Below are experts of layer 7 (counted from 0) of a mixture-of-experts language model. Rows are named router (the router's row for the expert), gate (a neuron's input weights, with its number), up (a neuron's input weights, with its number) and show model dimensions 96-191. Each number is 500 + 50 x the weight over its row's rms, rounded and kept within 0 to 999. Numbers have three digits each.
Before each expert's rows: "gets" lists some tokens that make up at least twice as much of what it gets as of all text. This comes from a sample of Wikipedia text that the model never trained on. Tokens count by the router's weight.

# expert 45
gets: ",", "s,", "e,", "a,", ";", "),"
router:501471538470516483482411493509489511562469460433502462461499480516554485502515406524551638483573445455562548463436372469450486440443517503554484456468460500564423463475553515534494410499446526452506558464585560448516478467565514578529534507460459492531541496503471538392435486586527561483
gate0:515539541578486556449552341524515525517498439434338487422524551499488477513482414450461455571478613479492530537577500488583555516603532505489478426502577553483479436467525534432465518415522540514466510575545588507418535452470469639464510521476489363512592457478485632393487516486551494460
up0:474471567444409441528529570595519511465547495509493502482444524519500550455495549561488509467451429519517550447473656513495557578482429541510490502439532444521484539422446488522526466482546513540468498474454453538475453517556418479559429475512486568467446492500547447536526459487541537537
gate1:530467535530526452508494501482538447505515456515482506490491469485405598550485501471572541500469525666482554494391520436484453504530551540543508451463422463456519480534506506503574587403517453557449520547628576434490420526587522416479499462495493479515513498522550438579501454494414489547
up1:550467543474504466479457523499466463563517453414511584419486509565410556525475412554537508442490475432474442479569436418401385440533539510577530448474459452547427522521485522449477445527527635510549497490438588450537530485525552490509516475506463539562455479449502499473523484525474575529
gate2:479467534419430495507552525452532531587488486541496586426492486507541495527479478519544490510516558409563608472403520553508423453404455540504452497488474467495475538445524520574611466465501467462540442495518563595526505526566511520509572482526591554502391416561444460459464466563486576648
up2:506520523446495610476511494514411528577578525464497508401551448520467416485531511484477447503502472523548486488471469451465567473568593501548480527531534499520444395593608478495602513523573483485455526567534545576537388591428496545441469540477559506483522534517506580506461431485507534538
gate3:492459533509501531542436437558559441455467488485506486597429569478480397500495494524571513472425592466508430475503428407454499522517430587557510530530448516428519462434423577376510546585535452546471458526421464523426540490501439425575446546493497518538548473493463507487481579577418458390
up3:472523536410479452456499415536497527544586460531441491622434505352503516559506513468506499489494496534516438469427585513563497460450446486508508487451492536526470476536484511421483493459362497495541492509472503485533537534537520459576452409501531524510536541594525464573517540596519418554
gate4:553449443467559468491516637568648543459551507495599445495438507496524525457487462489505557467479419519420521495536567434494559483490558549472488487393450464575528460460449521559507573551556574383418448531497472529500469427475482488448432505503464481483559541474529482528606581467562604516
up4:602552572524493438529553468513463565452471486474510493402552480578497460535510430486493528390500497543430602466555568473515542420568452467532445602448475538481524488476547475443516556598435568493439437556388552480466496440493522546488516494583523544435472515597546533483503515562598473514
gate5:462444576534500557538550548506508499495493452481540501455540504543492470589426463506388544489529524507578534494477420502460508506524529524522538531476431395544509534451509495510384445487541524553586482396500536532481537458412483468555601472531487504469421442476546459470544466462504526443
up5:395422544545561531540567414566505465482498550519412471480490450370513530487600590478439498515460537470533511454445408495511512517411499569442520572498460465461483491422452527592493572510542602464353476433561552551537576464462532528558511610478510469481534630528452404544581452445518627404
gate6:470428518573454474490539503508478532500609505466525519531467444480535501465551579504491479593559470491486536435559461442511471452492575522525510450489455525558464510475524472490522462479541509533428457564542490662561534481582501481505446541463528514426474524409525419386481445549548568446
up6:379494531582569486570563557454672614570550518543504421463574505486559510453543479504519595535489459424416557462487422531464470540459458501517443517453395460497444469452382511558513499472521574510530480470529520577511513476481529433448555505450564456547624505422496446517474476536551484473
gate7:426506448546543519502475460470598500528553457443510496416393504500531370494466494445505547524507479495476478576530409541470617532563480480564518558505608632540505485459534463516458453483422558449489387490568461514546430460505477562503406470511550425459526431428498522394527554481566499503
up7:457412466534511498559467526515488563547509540555474475613497427512479545542549553541465529519461532502611466478536494557445536519504482494410529548510554494531582529469444487531451536419548466480520514506388498527412549571500504513512485410519466480463490454486515405487482400418533445501
gate8:555491516505525504574440466486535562495524481550525429538554387501625490382449487427459519576527489447484555497433474547437563467406491537493549549469500466480424537542479505511482460570488505473550554581539486459444537522443531448550494535479437505483475472521400404406563403470524580485
up8:443468558412452560430438438521475453511489531497470486452559581408516579438507417489593525461395559407500447547529480450497497458481522425475455387602462510504591450511528518526564403399486508375553421499575489502470508507426519491478455577484492530521461558523568522537415466492539491528
gate9:426539470515566492512429525514559565493644437523451529512442486490485483380493448432510496541477500451418467454526468516461530586497552519527495556511505560524555431434493458576483475478512497387440586432433499541537466568458471400522422524396461487556485529530487576487479556541427550506
up9:435488478501519524455517524573443492541507559495561517442528480478467488543448461523544504566523450594426487524477554528497375434453510484490429527409488463490430507509526537473632545543536559526428534437523533442564551469516459562466458489509462482488483451608599553479478400621582479593
gate10:507518462499478508492350496434534460457474555521403593478483420513560510507472450500534623497580447480542502418493441438523498497431524458516555454481457468611486504451558529534489480460374533449460524529500429514575474491567544620584542525519616459556554577489510472479530477457482558534
up10:398518553536512498486481560375553451554448488498456438484485507455494567537463485519451389486434444562522519476509550489485501489483400499591433535446527498539494533481459513502460461487565387543415590410563566472469538561474531408525515480490447511538436547549503471545487630427507464415
gate11:501567625449475457456518485463439514508559512510505595516433557420554437500404478505528482595430576469450447495516435433484557408512506495504514505539614581514404466553511518550353506626567523448492559501552408530497473469497550545464450411484425491473524497513467564561584564611545594478
up11:411513502548498525457480512615500458509502485413488538458502432485532476547442478435561407465504477408443464510444568592535531497419455523609540520389476495626561464435569515379545478446473489526413536519471554528505545491612525505520526435527562495566541502519501581480474490513444456465
gate12:410461561395555530504458574434475493509440509519482458457560526517562468543471420445449445553515487453522538531568542548523562450525525414626551532532537445487521487539466510590517463498536583484507471546434536423528503462500480525467514560490464530497514501500552543379438455401582496484
up12:498423544549552521503571496572426470481491466508514518511488516527497501577534599501541570519522485511457464432395499609541584463503590491531500476493407543509473420366603422428493526454494413441455481513386431529499501526486457531550576447510522487471568541474400469464457560435514443526
gate13:500523440535603430442495452529537486621392405460486395524592507491491485436468530451533485478532569482503537461516490500495516514515517553541477410490558486505478471431460529516502469588482533597514444560564526504514593517508609477485514561422429524630487479487514451418504487501518483428
up13:456519535494456462525631437507526557439498573507435466395520496486573434491485430481489463455471544503490537517414588609539421425563492527614567584485467521464508505586509489510569482516440548514491499509465577531535488461564590514466495442449499457534511515552429506493431481516450435401
gate14:390403523496565476480473534589515592522584365484474471481471462472487466511521455482472548512578331462456498422452508421460479551508543495509528502473468458481539504432500556522413569539513477474375441532529533474549513527493488390506432491464510471484559556487417508530476549504475561544
up14:450526422508408485467524552667528477568524540534564499564519555518472423448467544518460469532540497579441539407593425491488507511479584458466469502423563539443465427485499487589548526466561446519500534549464551531466533504538475505456598546443430470496570493509473523414496495540525583464
gate15:549460481452510484429404470481441483335420528577496516453410484592493492545548489542513479460491511551493520555464487463494480399493500450547525455513545561460569489476478505520570530443418530388461525491544532577665534526433470556443513475538442525483528484576496518475510572465494446421
up15:531514521598421550472507406545580531503423428539472539451392512559531454524478475532507450465438469503483468553466593539465495484454501560504379552500589490501445496500458420416502488515508502472491456507495502532559585448582390497522524566514539559402531495624523573426484503581553379526
gate16:439502394564543516533550497531581556493496601462511589485462553534519431512462490507484485453505589518570456580531500519542550382492506442491507419560482556458465500493525409500460505477539416520517439564575484583445515535534483482392499406477473413415510432432502588522428405507505440516
up16:404578529500468375468551513475524459456548599456420565415461524622543438558456540428457477378580512454552468551524504499492448383412475506555515473544516543432536517522472554552533456559505490538566513447543488486445522570479461521448501465513434537452466476512462519492493442478538521591
gate17:504497477505497546433548541579511542500418585461503537524452493509514509501477572580534586470583486566495530474479477434504442475344488563479441473452465587514546513517468536585479505506479430546441536462465525514615485496543540534467567434511466575479474445556516540470466554467499603463
up17:532548504431536516553337521563524524536517503546471469432515517513519501361498422515481447519562473463482480526563544582558520502530466465499488551568447560480558527431474484549428474496507543443535549527431436586441490480401475531558426520492464503438438523447505525520490403434519492500
gate18:506516496469553503478451578392531518425416438506478510493496586469446511531460456591546443526507564481393448516472479518579400453509505508471508503528527435455538578507457537576487460482414557504516477435538515468442491427542503514553497449452505496470424466447480548506411505614419476549
up18:447498490587580498529492418622420498467503539473449540553510420493504523524490507466465519489524439514463543418488512449524564544509537518529537479448461472539517394561462406478408567547535468458475532585490469472548536452476504469497533472517459492560579591532458554494467472551493445419
gate19:509539452498523534476529456471566497606658428566553505457514411530435433495458543506481498505438441517556501547567464546493535487499422484529377517482547463424556454474456513515463507435599424491571431521644532617433507535444495449455463500596573529424483567499558566525466524576460484517
up19:431429519441528585392520531489470509496454626500560544456531508520494403546500502503549534496558514456536485479492455532453410444484490477510444632487554431522589415513640372525488528357522494609446603431543411498478524459489507548498486487547485546566526495436561493482386495441510474510
gate20:517583526449490450511481541457582451445492514497505528491581425454474475517480510542503516455470401593512401464533508522499538430561504499543386516465505541492485552531571506521535438466504472493446565452521494512512453388518514431471539537480624475481450414455554362507522534521474563514
up20:473511493572519519547547517502495558482494523480551562541486497450446463485466437592495463466467483438578508431545403534542529508586490545571547538542530536491514530561538485454458424474478494495557491553592444385491522553540462517563454551494487506478552515505585481462564425495472428490
gate21:515458508445580527476468535468488464388466533541520528458549485551492511547587438531470519502548518431534462481489468448435497546548433465559484488547470528425599488514514467464551391510448475481486482571578539476472538531560464479543558567426444485574523563488484530608562504562413506463
up21:461500515523432523451557612554485485509422474498517488463567521469540537512502488452422488467502473375435424505455466469555458474438484498545581490567514544506511338402578439458563448442489408506470506508470445532449518482465513513492447528608471464433472511427430527487473422480501509557
gate22:519505468525478514413514512423434446548532617473468490536471558443465416494521545518443571519494473483519518519509385424555559496493445585552545489492555484421555522511442502499412481452520522465466478564548463559429434481557497593588390520470572586532541586438528409504538507526516565532
up22:509455446495432542467524487500535497533448476442470573471508543477439473415464539521544496502475507516516527444491465529606483491470507469522498383423507527528537432538573429449482470533557501542489480508563518620526452503513434582465471537457601600456591592533506495525486622552508510519
gate23:472471499498376568572493524487462499555484508540473555469462524421469569481498479609511413546481476481557420555500522562554521542561461508451482522411506611450502433478433498564454490474507504410475417484516525546474535488569544506457464492505512468550543470575618523467469567535513513539
up23:501414562486545481471597582504508581536510523480541457414460416559582512603562480502488424542490538493468616469485518406547592456493547511492573524565494478508495507603442488477427568550507561515499511543560398483470469452498461516494503457456421533531529527429456467477549502515549519470
gate24:479502581483480566517542533574506460416504457472511528453495500501415461449450529456520510510510508492490485485529465452546545521530499447516474519518518475583634512534526546473465411582561509432476457442396481598483482504515462501578597496497409459496480524378348462549550545538543523524
up24:540416480399483492384491516396542489484487429448516386549483512582452564576538477597435450483555486463501511440532473534503482464443459512548569537468484532471498465536435543410602543464466436557462505521465564467538564550514528455428600518556435513501459490570557508467586533464547472539
gate25:556485473467592490475441425447523476550510498481498517514471474573431510534450454469503443443554479504469457469607564503517486458455523426575449485446468469361515455513541398457463511460481525605458557590654480521509487584538446568543463537471502582530526460479483450489485488514416466472
up25:501585468465537438477502502529443540488464498468611453496558619532543536505491451424493502562473511446454480450518414591448496431383500548401519474616585538449553532467437546482473454496519457522546397485482453460514526454495514535468580547529473501540496453621539582429539470538514485477
gate26:485526498549586439439535515529511523500481568540517492496580542486556496470373553492497538494513404556476571512535496440494648471532597494494540508503521588438548538451454580560515513557516546533427459654401458432443532541521476648467497545537512515538513566580572521557543583581479473517
up26:539537498494530542612497466550413429513464542484528556486454482420516444487483528536428624526374459498464406426520470499468634467500514492593494514472546533529558526508579521552546504458493399571534511419455512511434570474508470577468436509500595465596528605479569479504546559459474501462
gate27:511523532522499573487454449592507407598534478508428574487456481478555480569551535595456465473561498525451486460417461597498526527538476509452567433513509537558418470459552427448490494501417413506427498505599615524536457543540542560511476447504507494425435525515449534459569485549542390462
up27:512510531520445442553499558464467574480489459546456498637491579490527491579543481568442491510439483473528488543570513519477442550488523502539560512529527464494562481456582489457554443507547607549547500567620472438459568487577418467468543507477551511495577540476514591416310430521541524509
gate28:447533613426538486492424563535559442565593445549526580545461427504446527500449478556423527484469502494544539474471539540394527534517509528439442494467532549435583479546424515476545476534517460547474531504584555609448463533447589491471601594493488507465552480529469528500519523483447561491
up28:480511442502561503529475534506513541518513533511444560524543541457498572513574469507450453463529529532471550536503568527464485504480513510458494490350503468552450448507535562578571551496407489505478490432451563494565450557576389559516536521483552468538602512462474557593479516523441443565
gate29:550509560541380623534477503485506495443487513491491479426554530410600491437431418388574515559522588495547427558417440482519465586504471493554462418425469467569448527456625513561493463452511426480532536547512501525508422467574491580479448565506436469486487467532534498565464493529457514497
up29:481436478451524465533608498453505601393538537439433478470550563513548527577484587505465547428550454440491472412506563503525440436525489495490464504518465467491518475509493529519461420542422506490502497434540543508546447514453511462468510483494557552454552425492493480527471472549448552431
gate30:507515520446534493550520522508558577556495408508518517413514512486458558434594463505502418491532427514501513470514463461577468525424633495473517435489491514444471642472463554471502529575567540500547479548566548529487480492511541519481455558512523575480502521473452481487535569552454494502
up30:509452489503527601455463426450514437505541506528471421571506522615430419484445560453532529469576492493534492414538427464503480532560462566482463613527570503510508523589489556566466471487490451525523443498478475433502533377507493550585514478523457503511403533492535499499436450498533500477
gate31:469558612489441566485491533528385452472569453496494439451493463474483492485530528527447386435465561533462461500508430513436578448488474474477516564590574466447536512513476513536529469493548525473448482600538475493420453543463543519540424492526429465511408418538563479469532520540569570544
up31:470433503447474441537515476483587467535395492480456472579606659519518555518463455524526466572474441397427506530517539468616490523564588472476489492445507563492624464455531486515438495503483546514530482433534502483488514492437482542505583513495429576536503508524443382497436564506507489449
gate32:486468462337565571414495578412445476491566475506524538496440481429503487533565568556478511458513529486548394504416504471533531454514575429536498544568558550536535547558574537471590515424470487395470550458546477434443435544597521484482493482535517541500535542441530500592528469459486462539
up32:499511506537450576514439550528473504533510509494459472487536461501470556487557451452549531433482521479451448537406588588454434601442442461491450504514501545505529492601469554473519402411527503403502494493487457457473455481596404517430482478592558446590464463518573523470594444478382507456
gate33:483503445466525479523445387427579489415435599499537531527458496579447506523504508502475506463587665480528528436560507418490453425491514434529473501480500464592491561460521549510501526455490477466474551492565539436484481419430539554500509425500513482505620516452455510507580512404537464499
up33:487463536640517605601534486510555493493537486463522494449486494547540591516510536429451633513503358445439507410507464567583501440444533530501503496490428429485595485463497579455462470573528466497527532451526497500493589473494494518521447383475647494446560434543526549466483535457473437488
gate34:469623489442505524418565505480416446531517496539459472520585524511528525415500440498591566569460513460523515472562406475447509557554575488455424510489524533589503448477508533456478478434490503400517507605552561458499492544403539520441534535561417436540449411453491437471525461596513514524
up34:530438580548554508553450378561555484486488523499475529438427487523470440559487538528482423432433557550481423587491578565485503462479470445550508555459418517481515495506525466524507557599550462515520441441486497471487494475484449470461511407490534498457574511516533443549523567528446546387
gate35:510558534431584493489550523539553425483486457517558460408491522536435414586407466561505507577505471504519549471455518459442476506477442548508440499533396522396432425506470470596501501489479454498547420498562571530541523507599560448498567556511489507522497390449561498587552501416479536455
up35:503480495549556552457574480561528463553501523394570509508479493493451446443399490469479437622473597434525569495545437539478568533489526570511484406510491482504488539535476571580537509572567576504445435448514500413511418477539516509483546587508503486503600571525450493523559480491487505452
gate36:594477456509501501499408423502415549525473462494413530582523468470478577366544418422558522508519472436484543585436459418475537422534434520556483396472476457556443496488523542541358514451586570478573422494550461570558571429457500530508520509548487501482458516511528525366511533487566530504
up36:487552534421559519494510482519486490517485438442586547513498532561522476501502535491396517612506571495381531585526520502503482523486532524498478555504482498512466514497482536611465514526512594467509477489474470560522458479466495426437597518488375544527407434464549535423561514561420601526
gate37:463436426576509418586462493460573509511482479499496437474502467443467469498463438494447577450481471518446548506470391434448539469450504513390515527467575512541478552491499469551553540526534486539383385435503451530480571427470526491527528530504593438568536449434531491529526484550493540545
up37:480590551539508535457560487530497470603512514446433439580456481371492409430397555495424537537417519537447524441539479547510508529455571458375584558485578504546503542423519435547438462510576509546405501514578501467523493501489552417578427568476443526484507587523566481528464544569494432421
gate38:493560545458522458489501481521453508484500540527539471489539525431538446523528533454472546465423460493589549458547538431505589500626527536463484552442513437485529560482471512487448501510549530477436433532501552491559525517451414582416414511501447469448350547435461439449452503575475585459
up38:551483497488489460540562528525547557410460563557487565451477408537589534481496496527547484528565562434454572457511545524426422453531506529464404501420512502463448490527569571707563451521460508466507475466546438508496437506482482533457513465427528613527509527536521480503450511496493509493
gate39:553398547417540480385480499546583481509504550459478496464472487609496438505441538474592489469582557465459560356528490550534453565451536490545494494484500503466497493512572561555513493421502541429489477474516460563414377441494532532572568446466421429444505546484526497618451560505487578552
up39:442541510527388518524563514574571456524537466525508412491551511559467594472446475530447450537486419612478466546571570499516576459551589521445596542411544483467449498560427460451372593549532498564424493561483484452537452531415533470390491527509425578489502454482447493457579514509486586503
gate40:518555495478449431488551500518578433489514495486541430559532461449425663512552493442511557531534458598599482501383487519539483499460492468475439421531421439460564496513384494444443503527563465516501471465517575429451550535513577443593455573506495456441414478515546531530482500588467503542
up40:502475458438524643493582477557477473417499456491492460492515521454411427505584559442511418483582509566389514551494569500489498503574509505551442519504507507426494459499456486546533503494532454565458566571443574471462464536490498444436495513513528512474441505509482567556488514452413422511
gate41:496523518540439487543476509484441536441572548540381534493513410494489410537481444543434502492436550496509397440553524472417547466524494497514505445497490543438415485431425493587516488485484439345440569491523463357406498556541524551612560398458473503515535495554519474518503613553501579544
up41:563521464516507493504536560487434454556502555508515521456484471440476515539531569449503468523568512488562571564367442503429493528543445447383511439519511495510467513507549524448483550502586528545415434527459445591493491570507421419464533520525505517506379532345546422520415421395509434507
gate42:501467502599518500447472491574547520408453474505486489479523513546530542429496359466525548579588503453460483460486507433470520476562498549506404432454577542468540438577471578459488469540500485482486413498500537587498469453445539605494551458453464468584434446494452562473402519493526474447
up42:506461460439466550497518570458458490562446456489525465432532432594540557479510647512484405524453505486498505526377557522543439478451460468501543563504429500530514532561501433537548424496528513557506623530493480492494485476488498412553489480560494452480474471583602476525507520470477409452
gate43:580479471511528473598515505495492450385547478558446533477471478517469519516497487503447587535505464488661478574490515520488559448575541422547487590511508484554538522543480549482531464575487524593464392551497550485547474434560454519488472540562503475476425466501491409406475451516548479475
up43:492539514548542540526582582429590495508596518466505535524513461510568542512540482437574557483550455511597494498596522551498458563587473400524449363522575375406505529560579482566496459482479526484393459589523455546488446482528550553503533541544523519514502478499480537529511546483576486517
gate44:543525393440525440466494477541530547518574528390476557499510632437488495563449454509488536486566525469482526476515485498556538509535505415456509458559445458470497456394595488478459489458547483454496491563499569510526515566543493490559465503485538410479529537415483546493482513611484495431
up44:579455532499531451514485549436502474525492455500514511560539480482473524419564540471492467521471499481518539428543446492515556526474514469513467529546533525560538537516500416516489461453568506449480553372579434603463512452355522540499536482516500536511505445556552574574427485481556435494
gate45:495477489464438467570417520669487498506551510489473540534505530484572468458437505553514507544542500428578521559527493558462503456503574504503542488514572470429481440456495526443389477509540419488539442485499465440498502541483490531552548591507426488510523410549468528515463474485504520511
up45:404461581495580496479502487553511504467508494478503599550526532592660497558449552433512517461559439552530552497468491518517428521423516429457470496431497477487421518473586570543456525500513545415488492396444493408467511442523512508457475475444433521521485516574420513500472436498570395473
gate46:539566491538431551547402538535546447552452488436504448543513479524468533516403447456557491535521507474496503604564447431576441523615574492529474486524626539471575520452507507498441463520484498450397474592521500474479531535486537589437486491476443491582505557516479462490444545587613499599
up46:508425548520430544635459561503383464573463483407538606535497494493432477521508567516527520512457443518515465432542512508560533478495577476549474530472462452540520507500494530506462480576560631589449589594450495390472561516515502446369477452551510583592556475418501599508446484443511463528
gate47:486589505435462504421429473505488497483438522577519528593441464482449564496521502484527522501523527523482555498516446434484527496444448472514624539510431458457589490592487458507547527532513488530516473550531529439560573442561505510529548486403447419494473429483443460440589430412548471475
up47:559497563531454551576516471538439550411431505523469505503531499470529485441487513526539489456507452411480479523545441453498543526514549432471540595410475540467582545467578536435494470484565518541560414597409442494555399509455397550394452618429469566517551461528516556441478516542540547471
gate48:553563567586486425445549420484503475457541485554469492590439516639473554547536515526546481465509520578553495530566486537428549544575486474547561484508397439461549439567455544435500575480449564521403479496540481444547474441440584541445508532447555548434471477558486430493498525413443489462
up48:486509487490529521445475471392468479546563404543533429539589505493599504485548569424494560524441508529424465527549417511544467478476513431466503469451415408454484517543533407462465555437577500428584581450531522448421560459465474396510472490470526400502508605523404573498481500432534572492
gate49:480521514475513455492457577419573558467546452536579544528421427523568516481586460481482559504521472539599582514496535519378406517403527365510525488480487468507508441479473411545540478488507459464462478530508526481533587573537526536510493476523584441507484450484547451566469541469501445500
up49:499450503541490635439556465548559550435539620414429544437501519579554437491515563519547487487511484353341577396522452485529424507464467526563526487492590549451526529578548568518463490490480525546461504550471474519447384443595501573554514517523532503515535510476474556522465521560487429498
gate50:459540543519524449439516523433518524524348494553521479444390544485504554603505573528572492536527466511508512512448497524562484509466433536520544466468434459532517533458466570566582546511387523510389536474537474517439583459602469459485492534583519493513370512462437397463462542480489501566
up50:483482454584482561515482471539441455451558473451469384464581476501575470423502426468484486482431589527443454508573486489491553554541584510530542522534532490459504544452500443457431455541588533477559537543434518432544501516418457498527544523408453453484568492543510510535632581490440511393
gate51:510593571478543472421467597537470500549473531593474481496508591502404504494559447529606570553463548482603536535456494414579428505509502511559471507468451450493449500532559554558537448449479487468473416507549466463469530494499604535515497548555492485460521467624531500415480520594540575479
up51:525483549488502472631456447563487493501524383457519511542466498488627485503485583535490468570506507494502447569416383577495512525588512517456499486477516558566536515523580503460488552510494486560490404403456511481457529415497569495548528491462459435437465439515436486555444467542504501544
gate52:442573514460437538462448546485467474470455447498455533464524552538486532538468495500594476501476506457513532457464518531572506401432490487536504464563532508572500501475516510511490442523485534328459522451497543468519524510499510570579543399518553496519479477494389532476519474630479467518
up52:483536432544572612436460456570453469559542528490462439527529458560571549422501507445572573439471424494497516470526452479410613513502467523541452496528527525512461475581585450473460477522563457479581464517442470462529444510443463463550524377499468431531552508484457538435592448503626546426
gate53:434440526445385528540452483420453469478382478473453432481497460543558443541408463531478570478577481476448507404467489542459532480449519472547557530519569481531532466514437470450391475496427517551467564390501530478418560489552487565536482399423502552555505598495433415419476510481448517549
up53:518529564479521553501519471484638486446519545451489499549467557512562567442495449485481471482510439553501494580475529527518477526429529566447505436455417483453545548500427538519492523475489407505441567591566448431497543434451593524634475556554474536526399440551497528596555543472468546428
gate54:424455529453593525489317513601417566531537495503426466482518486408474445509508527555526471477513539476429625494467489465565391468440525450567555528431451602543558461518592527576633432475527546432519511457526509545557555483546552431613522542483479490563499526449507553507441481574418489539
up54:476426465489599450486441542539438496532424484542545496553572549472520487512514536479573569517474620494448628493550483562544412504500499516541526525437502497524483474444505451550558536542476559571580530554568513564485523502524451493498479572526501569474518478506519472396484529489514512424
gate55:419464602538465618485542420554430512574573523529516505455473537475460468501517450420575424501498577461528477529544464438464503576591588667553531535490518567561505504494507520429497534509497442484496401494359479538519470523497483519486476505440478538506546561455532574556403526494348489443
up55:473417568408458528561524480409588505517344449426561525502489544532532523490501449468443496519508543543491501447575548433395514507456499536529495460519463408499471494437471397456565469542403515512459406494535547485486589512488458560501483538451488564508571422435518551508440501470463471511
gate56:480498482404440522571500485449564499516384566470410444503422523530492549597416516488535502576498546551478610499465559552508425555525514487493594466453464474569499465434424511471498491490490433494536433563494450519484553537472582488472495575534531511469449403508457480496444397504435413562
up56:430528545444416476542525562490551511516454492484489562457461546598492552521523412551526481539538448553469478484454473594548510516515486527510473458509469515491534547432515518506539424470453547521502463444507573506478379528530492584545499531492545389491466513570431546543390419517490468487
gate57:406466506599503544476484451506472539515538528454454505443473427489465506552492482510531594488528495500504556552440425518487547445530526577512475587576443482526418484542464585386530556565547561525501540479417488519413479457476584429455472433581546447539431436470478453345460580483582519526
up57:599571442502490459485561590482516404599487497509509498420484467540453617483483508501621506509518557468504540485524543522465544492492454534493472446474525388528465484449448584458458408543487452466527466630544513422548491552430520483481515403521454565457493415456507469454565466517528541508
gate58:502422553516530488503435530525473484542501550507534606530532570510513449484512456470497631474550529409533538380469377553454442467472550448566501469631426480475519524510487555484500444526531565490619526565545434487494491454532581474569537537506461495476518353466449493448493475532543498486
up58:490503466580458448488528472511533432553493544554500503521569555492445456505405522605440539472419484524546533500514556420544633433534561518512416584510593471485512554500482523449542467483441544533466631567549449547475480597472470562439538531538504544449462476601648374561505448484569455469
gate59:461482547518503504553519544444476456479566469487434519440423449517576535523529528445487530560555475496519454523446533432520524445444455553608460551488496498496413536534448428564497570496521579429398561542524552494441571554545451449468449451550527495426565514449506488432481514478400491465
up59:565496486384438478464457489441533499619462475474603491497465495460444547514551468578575457430482517537523554499623497533508528555555519461481506516530522537554535458476420553479516509521478493518500453471435518503507481524441609532442467494481440512538434574518494507478554504478620507563
gate60:529524423564425551609530636521495468517508494527484461491560493427470474549507456584463480508548510507513523482454527459523503504427559473630571471436492443525465520442541399437564484546514433557476621476495565456523452486548458467552432533514413576485529466547525554392461510504449438525
up60:588486471513414540515611556555556505484424500513507404488520512439435440579508574454532548602513491510460538442382602471464467470481546541493578545516442495516554483444452482475521478539468533630480508563454445512590490496434483457450504562576458548518464502444602453447443362451478499507
gate61:491434458528424458426490580508492484512552566556503537420517506513532494549468487516551480534488420553424418564586430475591437533486494462566480434528433551491565561551480602457370468459505556561475553500519581543436452425494505558449426531476479511487421514478554495452470458530495432498
up61:465488513456497459528466546471466438509512522494427537459421496447429530528487423551515579488573463480483555533477607569529460530549427360512527508487502543542463390460517481533510533404481499539487417611420545515482446435494486387408505543431510455504532555424430529494527475477577463565
gate62:444521501408503478454590439536479513484560514634488506462517473499518500535465553527613413461382606499469532512562435410515483436572483571541589509491452578558514463573554570468477521471432467470504385494452430584581457554431454500493404508475521515550524532416526522592553550565424441514
up62:460471436491522463464500533499525502549531482517517523561560473527582584525560561526411455528471492490513501486489499456479565521444428472409519556470523505560597395496464455516463497548588415486438509552517539536613575519524459497516510473404481449535485492591519534455545535513518507477
gate63:500502547461449491475536498421485482515488518500529518461531492479527522565510567478617531358496507578480534512446447472475416483538504490481479452527459524445496517593478528483464524582388511517591552494397503550492465449422575512424503565562472504545542400432409525466494503592485491548
up63:425458513537465523445556581552490505508550420555440484565507533433470538432496480477441539455516511546517547584523492576628459536380577583485512454423495566509416443417503572496595439378540569524490460494540489529484525464572433493562565516505568530542515476489471538423441461466541481532